config.toml
d_model = 768
n_experts = 8
d_expert = 944
d_shared_expert = 0
activation = "swiglu"
router_score = "sigmoid"
balance_loss = 0.000657
lr_router = 0.000653
vocab_size = 8192
tie_embeddings = false
optimizer = "soap_variant"
beta1 = 0.95
beta2 = 0.99
batch_tokens = 32768
steps = 11295
Below are experts of layer 2 (counted from 0) of a mixture-of-experts language model. Rows are named router (the router's row for the expert), gate (a neuron's input weights, with its number), up (a neuron's input weights, with its number), down (a neuron's output weights, with its number) and show model dimensions 192-239. Each number is 200 + 30 x the weight over its row's rms, rounded and kept within 0 to 999.
After each expert's rows: "mostly gets" lists some tokens that are sent to it at least half of the time. This comes from a sample of Wikipedia text that the model never trained on.

# expert 1
router,188,211,209,212,246,202,193,215,207,194,200,244,171,207,251,191,230,213,195,233,191,208,219,184,179,210,136,208,200,202,175,205,183,222,196,255,199,216,233,214,226,231,194,172,201,208,218,178
gate0,179,205,240,222,203,258,160,196,191,179,235,223,191,205,210,177,208,197,149,234,190,204,218,192,224,227,233,232,243,206,196,204,203,211,188,176,183,200,220,188,201,203,249,220,230,185,187,169
up0,141,226,229,191,141,239,183,239,135,190,239,180,198,229,182,213,181,161,194,191,220,195,205,213,234,197,204,209,213,248,186,239,231,165,154,192,199,194,193,184,188,224,197,155,175,221,217,208
down0,161,193,182,197,197,199,246,178,197,259,201,210,219,223,188,210,203,170,153,139,221,171,227,178,200,192,197,238,192,230,170,221,183,196,190,224,210,206,213,182,193,203,150,171,228,204,157,218
gate1,173,225,215,225,192,258,201,237,245,176,181,218,213,204,205,213,180,231,217,264,186,180,198,197,181,169,227,222,181,165,221,167,157,187,238,171,160,223,171,242,199,191,231,220,189,216,212,183
up1,169,228,204,199,207,267,212,242,205,192,195,228,190,194,188,247,175,221,179,204,226,191,151,164,180,189,218,175,179,157,194,174,181,216,217,175,194,190,132,225,234,184,231,226,196,209,228,229
down1,222,170,170,164,176,171,186,131,214,217,269,181,167,168,195,190,245,243,153,240,188,219,181,224,193,175,236,207,195,192,163,204,191,166,201,204,211,247,170,210,209,168,142,178,218,176,176,171
gate2,197,240,180,216,192,220,184,209,222,192,218,245,181,152,200,165,201,220,146,201,196,194,195,165,175,185,156,199,227,149,244,170,191,197,203,117,236,187,222,204,185,234,207,214,194,240,224,213
up2,183,230,185,239,164,256,279,196,170,220,202,259,240,179,241,158,193,199,178,186,229,225,216,221,255,272,182,190,209,177,202,188,196,197,227,155,253,177,200,166,170,185,200,232,226,224,206,202
down2,204,180,187,273,243,168,199,190,194,208,157,188,199,216,194,185,184,194,188,248,230,193,221,183,226,222,241,204,172,209,260,229,233,172,183,245,180,218,228,192,185,184,154,219,204,144,146,195
gate3,228,220,178,154,195,181,200,189,240,173,230,231,175,195,175,219,181,174,216,129,219,216,157,213,196,249,204,185,190,190,203,169,141,205,210,177,181,191,229,153,205,211,134,196,207,198,227,211
up3,166,217,196,226,196,201,220,145,247,186,177,212,202,184,171,192,252,207,213,217,222,204,209,227,205,244,207,177,211,180,193,139,193,233,204,176,159,195,187,196,252,194,200,173,236,197,217,199
down3,202,229,257,184,227,194,159,274,202,185,218,175,162,201,193,186,208,160,161,196,217,228,187,221,232,201,191,166,207,244,196,184,231,246,163,202,186,205,157,240,210,198,194,208,176,182,226,223
gate4,195,175,242,176,211,227,234,141,195,162,162,173,177,162,173,166,260,210,232,190,146,150,239,187,224,244,200,201,209,212,211,248,219,224,217,205,183,199,211,204,128,203,229,232,215,214,163,195
up4,195,185,180,163,212,223,186,163,168,171,175,218,227,218,203,182,185,203,233,185,188,262,224,236,187,201,152,212,183,210,164,291,215,193,222,201,220,148,216,232,178,209,256,206,253,163,212,215
down4,179,196,175,208,155,197,202,174,189,148,198,137,187,208,180,201,178,147,219,230,197,234,218,188,216,170,267,235,220,239,231,199,201,233,210,229,219,246,176,221,142,207,205,169,200,187,163,189
mostly gets: " A", " S", "N", " W", " E", "D"

# expert 2
router,177,209,196,188,216,194,154,150,191,189,209,233,184,176,191,158,188,206,194,187,179,215,197,211,207,198,212,176,196,192,190,151,245,210,186,206,173,201,287,209,175,208,188,214,159,219,164,222
gate0,196,203,210,232,215,161,197,142,195,204,252,278,227,220,216,235,204,169,213,238,182,178,245,221,227,184,230,226,170,188,187,152,146,227,260,197,175,203,231,171,205,217,156,164,176,180,195,179
up0,236,185,166,183,203,198,224,257,172,204,164,134,216,173,168,239,198,199,198,201,242,248,172,228,193,201,206,147,224,161,248,246,259,219,191,200,234,198,178,244,189,159,196,251,231,196,215,185
down0,194,201,245,143,191,188,233,148,177,207,221,184,206,218,189,179,221,170,211,178,167,199,165,239,188,179,157,210,261,204,196,192,174,166,141,201,176,184,229,176,264,227,154,156,230,162,216,176
gate1,235,199,259,218,134,196,194,197,245,174,240,219,200,226,197,210,208,215,175,179,163,173,241,247,220,227,167,164,188,252,206,213,198,186,209,177,204,207,170,185,190,181,220,210,214,147,154,195
up1,172,221,208,212,233,200,199,141,178,185,235,174,212,230,178,227,206,228,178,144,175,258,149,138,226,244,196,219,155,168,188,188,187,171,208,175,230,221,194,165,201,171,192,208,193,191,209,229
down1,207,151,189,205,197,193,286,171,205,214,182,179,199,214,236,231,205,189,167,168,174,202,145,155,203,194,236,222,164,212,170,179,212,196,211,188,177,202,216,209,223,234,210,219,218,204,182,131
gate2,144,192,149,209,187,200,156,206,230,258,165,206,218,172,187,192,218,189,180,180,153,183,197,181,227,220,163,271,241,209,196,199,205,227,246,257,253,222,165,164,149,232,188,225,131,203,193,191
up2,176,181,211,247,220,195,173,207,164,173,220,145,215,197,188,162,187,237,155,166,205,178,201,145,220,134,245,195,244,178,179,193,141,230,244,245,170,203,227,227,221,208,184,174,207,162,234,212
down2,186,187,233,270,202,194,197,171,177,206,182,226,161,141,227,223,224,228,210,166,248,192,198,185,172,106,243,174,231,229,207,190,218,216,192,136,194,208,184,207,259,166,212,220,221,196,227,273
gate3,170,198,241,196,175,141,213,228,250,241,192,138,196,230,259,170,210,173,198,215,199,172,242,184,245,131,228,168,204,150,172,221,223,174,178,248,200,237,218,228,179,225,169,213,179,213,204,176
up3,178,196,232,208,246,142,162,262,198,212,227,144,191,227,223,225,245,153,195,194,217,248,246,175,212,154,217,202,159,184,195,203,191,183,210,171,191,231,198,259,216,205,210,268,221,235,222,180
down3,192,225,241,182,183,167,195,238,212,210,225,208,235,223,249,241,139,192,220,139,226,201,193,203,215,187,219,175,195,176,177,198,179,176,196,153,205,237,206,149,236,182,167,177,242,191,212,192
gate4,203,173,222,245,220,220,174,248,173,218,204,247,271,240,225,159,215,230,180,241,197,157,158,200,157,190,220,210,214,221,282,199,263,210,247,202,221,199,258,154,222,229,189,199,205,212,210,192
up4,178,187,203,223,190,241,173,238,203,236,214,236,251,202,245,177,225,246,146,190,214,156,175,218,166,220,203,213,218,238,222,181,262,203,232,216,222,245,234,129,208,180,207,209,216,209,204,229
down4,188,239,222,223,147,216,212,240,151,288,182,167,257,222,176,179,181,221,182,245,184,144,212,237,177,191,168,237,159,237,185,177,231,236,189,208,223,233,227,194,201,235,176,202,201,200,247,165
mostly gets: " in", " to", " and", " of", " on", " for"

# expert 4
router,182,205,198,207,192,269,199,226,228,175,288,211,250,156,194,194,244,229,213,209,164,210,202,188,178,195,202,207,165,171,169,198,201,176,207,265,179,193,212,191,222,238,192,171,198,214,157,219
gate0,211,147,162,238,175,212,182,210,181,212,180,237,209,207,149,239,170,191,251,168,196,218,212,229,156,184,196,210,199,227,227,212,211,212,211,230,135,160,186,194,163,205,229,202,224,196,232,206
up0,238,130,203,211,181,232,179,185,194,225,193,180,201,226,197,236,253,239,195,169,238,228,220,217,209,198,181,171,253,176,206,201,211,205,213,185,196,188,244,186,192,232,175,242,202,189,202,231
down0,231,199,209,208,253,178,190,214,158,248,184,185,222,226,222,229,184,234,194,204,204,218,214,154,185,221,180,210,241,214,237,162,180,168,236,164,243,206,246,245,201,241,250,181,211,218,202,226
gate1,224,188,179,207,177,173,235,168,194,224,236,215,208,201,205,253,214,130,201,227,129,170,214,144,194,158,180,232,232,176,238,206,213,223,208,228,235,177,175,251,231,187,232,184,176,201,154,188
up1,193,159,199,202,225,170,195,211,225,225,172,182,182,181,158,235,222,280,182,219,213,203,184,254,268,219,234,209,284,230,188,214,180,156,237,203,208,165,183,218,190,182,239,235,213,193,204,243
down1,186,184,245,176,179,175,211,171,219,199,184,173,186,169,165,151,130,220,160,220,203,199,185,281,145,186,262,161,159,245,193,217,171,188,241,164,199,184,171,208,146,178,138,197,197,204,261,165
gate2,158,171,245,226,195,242,186,161,179,180,154,168,169,237,167,219,209,207,239,186,169,227,190,209,182,186,216,179,220,210,188,200,204,192,284,198,130,141,255,178,195,209,162,163,162,161,234,195
up2,210,199,238,209,197,186,250,210,207,182,189,222,211,177,262,119,226,227,152,217,175,181,196,219,232,215,159,216,182,205,231,206,204,258,125,198,269,230,169,223,206,284,217,236,214,196,200,156
down2,251,206,191,219,212,190,175,245,159,207,143,175,212,198,225,198,224,197,196,187,187,172,176,189,189,231,219,175,195,229,181,226,187,145,205,233,230,182,182,258,208,224,181,234,147,231,159,238
gate3,161,140,183,205,206,214,217,223,188,164,213,198,185,205,213,223,263,157,232,192,209,256,147,188,192,131,267,195,210,198,194,208,194,182,207,233,149,224,235,205,200,177,205,240,233,207,190,213
up3,236,266,228,209,221,151,152,209,194,265,169,230,175,211,152,192,139,245,216,182,235,184,223,231,226,232,150,175,213,223,173,232,193,224,146,165,261,156,186,205,201,227,211,174,162,192,204,174
down3,160,184,198,175,184,212,229,202,260,206,217,183,218,223,211,197,153,171,177,157,205,210,153,211,203,203,191,216,173,238,183,210,146,158,164,155,162,198,201,171,201,251,212,225,192,167,197,225
gate4,214,201,218,188,228,237,291,155,223,192,226,182,199,221,244,203,204,220,187,254,174,221,195,181,149,213,187,236,179,198,174,173,241,209,215,210,189,236,226,202,302,200,195,221,220,224,212,132
up4,205,211,139,237,182,182,199,217,195,237,205,217,148,199,174,155,201,227,209,158,207,138,269,197,193,258,211,220,219,205,228,161,176,173,196,158,176,172,176,192,135,259,194,198,184,169,206,230
down4,172,172,192,242,218,196,249,177,204,189,230,231,245,197,181,255,182,196,180,153,192,250,229,193,177,193,204,216,216,208,175,225,246,183,182,275,232,198,166,167,220,171,214,160,234,230,184,220
mostly gets: " |", ".", ")", ",", "\n", ";"

# expert 7
router,193,178,181,197,223,157,161,227,200,203,207,205,154,208,189,189,173,194,208,198,159,197,199,193,180,224,182,172,222,192,195,227,218,191,176,204,229,185,215,214,147,247,234,211,171,197,173,197
gate0,210,204,149,201,201,231,187,154,181,245,223,191,229,232,184,205,140,249,182,216,177,175,213,204,217,196,187,215,179,232,175,205,226,179,181,201,223,193,211,192,217,174,200,215,184,227,204,239
up0,196,195,203,174,196,176,150,192,162,214,212,220,118,149,184,194,225,139,173,236,214,224,191,194,177,239,165,229,211,178,134,222,210,238,224,187,180,186,192,220,154,265,246,193,194,188,129,198
down0,221,230,198,250,175,214,172,186,198,170,229,226,185,228,165,191,207,235,201,204,214,211,237,198,180,249,210,167,195,164,186,199,235,221,207,214,253,196,178,227,217,182,231,204,170,187,214,150
gate1,196,230,174,175,181,184,189,191,282,213,224,142,156,186,165,161,213,173,179,148,192,179,198,230,193,206,203,206,168,197,240,195,205,269,265,226,199,213,231,236,205,140,155,190,216,154,196,169
up1,194,213,140,158,194,164,241,208,244,203,209,137,224,213,168,204,239,186,162,179,209,162,196,242,208,239,204,201,158,222,237,181,230,293,251,229,171,214,214,242,213,167,202,195,205,194,187,163
down1,166,239,240,184,261,202,178,137,200,204,206,226,240,192,176,145,177,164,191,198,207,215,204,145,187,186,189,195,205,221,186,188,148,202,211,193,152,232,199,186,186,212,169,251,180,211,192,239
gate2,226,187,145,181,220,244,153,152,205,186,193,206,150,172,206,216,170,175,171,183,149,177,216,217,194,152,170,180,214,191,254,160,268,184,162,239,222,192,200,180,208,204,183,160,157,251,185,202
up2,212,198,183,155,171,196,159,222,267,172,179,163,108,174,163,211,214,189,195,232,258,184,209,218,206,220,206,183,185,139,222,197,202,198,215,183,207,216,214,175,229,200,183,187,225,182,211,210
down2,128,241,197,205,172,184,194,188,144,174,199,242,245,243,211,198,196,159,153,209,210,204,225,209,185,218,239,216,220,183,247,235,258,195,174,245,185,151,266,164,178,219,227,220,155,231,264,190
gate3,188,179,236,222,192,183,245,172,234,170,211,172,195,175,226,202,226,239,191,195,214,213,247,189,188,167,188,278,170,227,233,192,171,164,216,154,165,172,194,222,272,170,180,231,197,243,205,173
up3,207,240,149,203,180,231,155,210,187,228,164,220,174,240,181,167,181,141,180,204,184,232,160,187,208,179,242,181,177,178,146,200,281,243,218,235,236,256,186,203,120,221,257,175,219,133,210,232
down3,194,189,186,195,158,174,233,202,192,128,220,216,146,243,210,178,258,200,241,185,199,188,192,157,237,201,156,202,216,218,147,204,219,292,213,193,226,170,225,201,181,216,142,181,208,247,242,195
gate4,228,238,195,217,162,212,155,177,162,204,230,215,197,194,198,188,191,179,258,200,182,220,197,180,202,218,176,194,200,174,224,202,220,207,158,279,208,227,190,243,221,206,231,253,247,140,208,163
up4,112,184,200,196,214,223,226,205,235,200,125,186,210,226,167,215,240,143,181,210,225,192,184,199,159,181,201,224,209,205,229,206,221,164,177,200,206,184,165,182,166,209,207,189,232,201,186,179
down4,164,152,253,176,195,217,291,250,200,224,196,158,206,254,214,233,204,173,160,180,252,253,253,159,212,193,247,239,241,198,273,198,180,179,178,198,229,250,202,192,192,213,210,133,221,219,150,170
mostly gets: "1", "2", "3", "4", "9", "8"

# expert 0
router,197,208,198,174,286,193,183,203,155,151,205,153,160,209,167,170,197,154,188,190,179,204,199,236,201,178,186,188,218,212,189,189,217,209,198,206,215,190,210,213,169,228,226,183,185,216,224,178
gate0,215,187,158,196,254,176,270,201,229,195,198,214,248,152,219,149,211,196,191,234,249,171,216,197,224,208,143,137,164,212,218,149,153,159,189,235,250,197,256,127,207,212,191,146,183,208,182,201
up0,183,197,165,239,187,187,222,236,198,186,226,227,156,206,185,238,158,199,187,215,150,175,162,201,182,223,218,219,176,206,184,256,166,193,188,167,165,271,172,192,179,173,182,211,193,154,174,194
down0,147,237,158,235,225,211,237,190,180,206,252,205,221,165,178,253,187,210,188,188,236,161,217,217,190,186,186,220,157,226,178,253,174,149,194,250,224,194,260,168,237,242,191,150,201,192,201,192
gate1,191,213,173,146,263,227,155,231,132,236,217,220,231,231,179,154,194,167,212,212,178,208,187,215,222,194,213,195,172,264,233,178,144,188,181,170,245,203,245,234,189,190,223,197,194,158,175,217
up1,155,201,251,168,193,209,210,163,179,157,190,251,208,185,240,177,193,170,189,180,155,198,183,181,226,192,221,213,172,212,188,201,202,237,171,160,208,201,232,195,243,225,245,205,182,215,141,218
down1,139,161,219,254,171,154,190,167,214,214,160,195,256,209,176,165,224,164,207,187,199,181,235,206,246,177,204,197,183,234,172,214,241,184,234,167,172,201,189,214,267,231,199,224,222,174,159,157
gate2,201,186,215,179,214,202,153,174,222,187,191,147,218,201,154,171,220,229,202,168,217,199,191,183,235,187,211,150,197,198,239,160,200,184,233,188,230,130,188,228,214,230,172,161,239,223,225,204
up2,193,189,216,247,198,240,250,180,216,208,201,219,194,184,220,203,192,193,177,260,177,220,187,216,170,255,194,255,228,196,207,197,158,156,183,209,167,254,199,206,183,135,241,233,133,191,193,157
down2,193,134,257,177,196,210,222,167,224,197,172,199,189,192,173,208,221,151,267,242,188,144,193,234,216,162,181,201,205,178,217,192,177,204,201,202,232,260,181,195,246,225,183,175,171,192,239,242
gate3,245,203,171,277,223,158,232,208,276,202,160,171,231,165,226,208,214,157,216,197,195,184,204,222,189,199,202,202,237,253,226,169,236,192,209,209,195,158,212,165,171,202,195,216,173,227,183,244
up3,223,222,212,228,254,143,239,201,250,192,203,189,214,204,186,157,194,158,207,195,194,181,241,219,171,247,190,221,236,159,222,163,185,199,170,243,207,149,219,203,226,247,206,186,206,260,199,201
down3,165,193,169,229,234,166,155,207,252,193,217,175,231,143,227,204,234,200,129,192,193,187,217,246,186,259,158,184,204,195,196,172,190,214,187,261,224,214,217,136,286,198,143,178,226,169,197,206
gate4,208,184,137,242,197,199,189,223,227,240,209,225,168,256,207,206,240,220,196,186,226,244,150,168,195,194,207,244,244,222,173,166,247,211,212,226,211,233,211,296,209,156,195,168,180,199,193,205
up4,187,236,242,244,150,193,218,203,173,192,207,251,182,180,213,221,254,212,183,168,168,181,175,187,153,190,147,192,221,178,179,196,173,197,239,190,191,196,166,243,153,151,185,214,211,241,151,219
down4,187,171,179,193,222,171,200,213,197,230,166,191,214,179,189,196,183,170,209,182,211,211,221,226,172,189,184,121,216,179,214,169,164,218,269,172,174,225,165,202,164,210,162,187,196,194,130,184
mostly gets: " ", "-", " (", " \"", "–", "/"

# expert 5
router,155,156,186,204,216,254,140,190,213,184,245,177,223,269,239,165,248,196,183,200,150,198,174,198,221,183,180,215,193,142,111,191,204,187,164,180,183,193,209,232,184,237,206,177,185,215,192,140
gate0,212,184,226,182,220,237,198,229,162,217,142,100,209,182,205,217,203,220,218,232,163,269,246,221,263,239,211,263,164,179,203,143,238,182,174,227,213,153,194,268,207,201,190,187,192,223,203,239
up0,250,166,220,198,209,204,231,217,173,184,159,105,253,173,194,189,194,252,213,206,171,243,214,220,231,222,211,238,149,126,206,141,217,188,201,227,229,138,195,259,200,198,209,188,193,202,183,220
down0,219,211,188,259,235,223,211,201,166,199,226,214,238,210,223,235,186,214,211,193,213,195,182,156,152,247,239,147,241,221,151,198,237,249,220,181,213,199,240,202,199,197,204,200,208,219,229,240
gate1,168,208,187,205,180,200,203,216,136,177,218,264,193,165,179,191,138,186,257,199,167,193,194,182,188,195,189,196,200,190,231,198,196,179,178,185,175,182,185,234,173,203,192,167,171,173,180,225
up1,232,212,188,200,192,203,203,210,164,206,171,205,235,265,173,154,189,194,181,146,184,200,193,206,217,250,182,206,175,260,205,259,194,191,188,210,175,219,192,200,228,253,134,227,122,162,218,203
down1,214,233,241,201,169,164,206,240,179,136,168,193,265,239,184,191,194,225,191,168,228,235,210,209,230,246,176,168,206,295,211,227,214,222,243,204,196,198,178,195,199,258,182,206,176,174,191,223
gate2,158,253,159,187,227,138,219,201,270,178,237,215,258,201,180,221,250,200,199,204,245,227,222,157,224,191,225,179,189,176,174,181,204,184,189,195,139,249,182,162,235,171,147,170,172,224,254,211
up2,135,235,159,188,195,147,179,227,249,183,256,233,234,189,202,184,254,197,190,229,244,213,202,190,191,181,249,202,201,192,157,176,182,193,207,184,178,238,170,200,206,166,151,160,188,215,268,212
down2,182,207,244,207,155,239,207,210,179,238,215,173,194,164,194,238,190,162,212,182,201,197,225,197,205,201,214,181,223,230,256,232,225,202,202,214,225,199,235,239,181,222,240,234,241,153,275,152
gate3,185,195,211,212,166,208,177,197,196,235,216,204,160,189,188,168,189,173,234,195,204,182,277,232,209,244,190,179,213,132,172,188,220,192,162,224,130,206,219,217,195,202,250,171,226,156,219,203
up3,205,207,192,176,232,177,264,207,193,200,191,263,212,229,207,193,264,202,173,215,207,204,171,195,179,183,168,229,219,247,190,188,168,221,201,227,227,182,225,197,183,179,161,210,188,201,159,187
down3,211,174,249,151,227,171,234,199,201,233,224,178,239,173,127,204,233,195,179,183,193,234,167,213,244,204,123,188,191,248,142,206,204,172,118,199,178,186,192,167,190,211,214,173,235,189,197,162
gate4,183,233,220,206,255,235,178,230,223,170,212,208,194,196,215,208,193,181,193,193,175,222,227,211,212,211,123,232,223,227,212,204,175,208,175,156,197,173,139,179,193,196,211,158,206,172,163,185
up4,203,235,237,186,183,208,186,167,208,179,260,219,196,204,249,223,220,198,230,219,232,175,244,233,216,203,156,169,215,210,245,222,174,198,193,199,218,179,158,194,205,163,208,182,208,173,218,207
down4,198,250,189,221,156,208,203,210,206,161,186,187,219,254,234,184,175,169,225,216,225,253,198,194,173,219,228,198,188,199,267,231,208,249,203,152,210,168,167,163,210,201,182,227,227,208,240,224
mostly gets: " the", " a", " The", " an", "The", " his"

# expert 3
router,201,174,204,157,226,191,207,212,237,193,216,153,227,194,216,162,215,188,240,197,178,242,204,207,195,223,169,183,203,176,231,210,246,184,189,248,180,196,199,246,194,221,229,170,195,243,192,183
gate0,218,166,196,214,208,217,213,170,210,233,183,188,122,211,194,197,237,178,182,222,188,194,197,235,189,209,201,197,257,174,231,163,148,180,256,189,184,203,225,187,226,226,162,225,146,190,243,260
up0,175,213,174,238,219,203,237,164,234,151,180,245,279,189,260,225,186,215,203,235,218,240,221,177,207,217,210,309,187,216,214,192,150,226,211,257,180,160,187,188,217,165,145,223,266,197,231,175
down0,183,221,212,213,175,187,257,174,166,136,185,235,256,184,177,209,177,206,217,196,197,256,206,236,183,239,137,242,210,202,211,200,185,220,241,235,196,166,201,176,143,178,146,232,204,165,251,200
gate1,225,151,228,175,220,184,167,254,239,176,251,136,232,189,205,197,160,182,239,181,233,255,201,187,222,179,201,198,179,224,149,296,200,208,171,181,186,229,192,208,214,202,188,190,185,183,187,186
up1,214,138,191,161,188,234,164,172,251,184,181,184,174,141,219,156,206,228,227,210,218,167,229,193,212,156,174,192,157,189,232,161,201,204,224,210,290,176,207,236,176,186,190,214,176,184,188,210
down1,183,166,198,206,182,230,207,210,249,213,173,170,150,177,196,180,222,216,244,221,199,207,211,191,225,154,115,162,218,159,225,202,243,195,239,181,251,243,187,237,173,142,190,176,194,224,171,240
gate2,204,233,184,206,246,235,241,178,209,164,176,193,262,278,184,242,165,188,143,221,236,194,203,185,183,197,185,221,229,213,157,180,187,173,182,184,188,167,141,235,204,199,207,241,210,229,193,250
up2,199,240,173,233,215,238,218,217,206,191,151,171,284,250,178,239,174,227,144,271,192,153,197,171,173,203,186,194,195,183,187,188,187,181,205,238,199,197,141,215,185,238,205,233,173,218,207,262
down2,242,147,202,182,177,193,166,249,213,190,257,267,203,148,252,180,231,141,219,206,223,223,219,195,246,157,234,192,235,142,202,203,217,190,220,207,226,219,211,164,185,131,161,188,180,172,197,225
gate3,237,223,245,203,207,165,223,205,188,197,193,178,212,180,142,192,203,190,224,170,154,211,223,189,266,225,262,172,172,171,213,238,230,158,193,231,188,222,184,189,216,216,196,155,159,242,186,267
up3,144,188,186,226,230,260,236,202,242,208,237,199,174,211,247,182,172,197,225,255,255,207,174,189,162,234,155,169,207,231,225,186,210,186,148,156,188,233,196,154,212,224,189,189,194,215,186,181
down3,206,226,214,190,246,231,241,228,212,160,198,198,210,192,172,272,148,211,225,165,241,203,144,242,199,183,179,175,168,183,211,206,189,198,184,229,196,239,197,202,184,210,242,224,208,233,156,199
gate4,173,192,200,206,202,173,172,164,187,225,241,208,155,204,147,222,204,203,215,225,202,205,202,199,169,238,230,202,178,205,186,183,171,215,229,166,214,234,213,212,213,280,182,169,213,158,205,213
up4,198,193,257,198,234,225,155,233,231,142,136,231,202,178,266,159,192,196,206,206,213,213,230,192,212,179,196,201,194,175,209,207,203,168,190,232,201,183,183,158,177,132,246,196,171,281,221,200
down4,196,176,200,192,183,206,179,163,188,199,217,183,192,207,147,204,187,255,173,148,190,239,205,143,187,166,228,232,182,190,198,202,169,171,195,236,181,190,201,228,197,228,223,169,170,208,237,219
mostly gets: "ers", " University", " School", " States", " film", " people"

# expert 6
router,212,228,168,176,196,187,184,220,188,182,223,175,147,207,178,210,209,179,210,219,189,204,184,237,191,177,197,187,209,185,227,213,219,190,171,238,175,186,245,200,218,244,201,194,176,222,167,208
gate0,173,168,188,206,189,179,194,178,244,223,176,240,223,207,234,227,204,208,224,206,140,162,212,251,199,240,173,221,155,234,224,237,134,201,206,227,186,212,228,188,203,225,233,197,147,219,205,160
up0,164,185,168,182,204,167,191,166,190,183,190,200,198,203,141,165,192,221,205,181,161,262,202,182,182,159,157,213,176,182,237,195,272,282,177,124,174,144,207,219,183,185,199,215,192,195,188,206
down0,224,147,169,188,203,175,233,179,250,227,192,235,199,232,188,186,217,214,193,224,165,195,198,226,197,238,164,242,205,173,249,258,166,215,133,246,169,212,245,193,229,216,230,235,207,218,193,191
gate1,223,172,137,181,183,234,168,165,210,221,203,209,228,212,173,177,180,204,232,167,224,191,195,219,200,172,158,176,155,207,205,138,196,183,154,170,256,173,285,190,179,229,163,195,186,210,208,197
up1,137,195,241,213,183,175,227,181,199,193,204,196,175,234,192,181,181,186,171,256,169,203,225,171,214,196,232,213,268,229,163,234,226,235,223,213,202,239,167,180,227,193,201,253,207,211,198,212
down1,199,203,220,145,150,163,220,183,223,177,186,201,208,237,160,174,212,204,220,213,156,175,171,163,226,217,197,205,217,226,165,203,260,222,176,180,276,181,236,201,197,226,198,183,205,221,255,164
gate2,308,212,151,174,231,213,194,201,198,220,224,230,228,196,224,229,229,212,232,178,188,184,191,178,171,231,247,240,229,173,230,193,127,202,216,191,224,220,200,173,251,184,200,204,224,227,214,232
up2,129,194,236,214,205,192,195,202,228,192,202,161,195,248,152,191,160,230,162,200,194,205,198,230,228,192,195,200,173,249,152,222,286,200,209,190,164,194,230,169,180,171,202,232,194,203,195,174
down2,261,192,195,152,198,208,224,242,203,254,189,231,167,160,258,200,186,215,232,220,201,170,198,189,203,202,187,164,200,208,270,204,160,239,221,160,195,209,217,206,223,209,189,252,220,164,218,207
gate3,217,156,213,216,231,152,185,234,222,246,220,206,169,219,159,216,225,205,245,202,219,143,206,150,195,257,199,182,199,180,219,165,197,199,192,245,233,236,196,155,170,171,227,155,215,160,198,207
up3,208,189,200,187,254,195,139,195,135,186,202,179,175,237,190,200,203,199,245,221,264,147,180,140,197,190,190,192,245,186,211,257,150,210,226,141,205,162,208,189,243,242,182,189,212,244,217,152
down3,247,169,219,222,257,213,137,191,130,216,174,129,234,206,173,217,224,129,245,222,235,176,232,156,229,228,186,175,197,203,175,191,177,213,187,141,205,153,207,191,251,209,171,194,202,225,206,205
gate4,258,207,217,241,206,227,244,158,199,141,161,206,237,186,169,203,196,227,224,211,205,192,165,207,242,222,140,195,199,197,218,202,214,177,198,216,245,166,291,151,175,192,205,197,147,245,147,214
up4,243,199,217,193,232,234,227,239,145,183,187,142,241,209,210,173,228,177,199,263,177,159,164,187,236,177,167,197,188,236,218,236,259,206,194,203,192,164,231,176,175,188,202,191,176,213,194,189
down4,228,186,194,202,185,215,182,266,221,179,185,153,210,168,288,242,259,190,184,182,170,154,200,180,247,217,156,195,190,250,211,264,200,218,181,227,185,203,201,208,165,223,179,214,157,248,194,122
mostly gets: " John", "ina", "ley", "za", "á", "ia"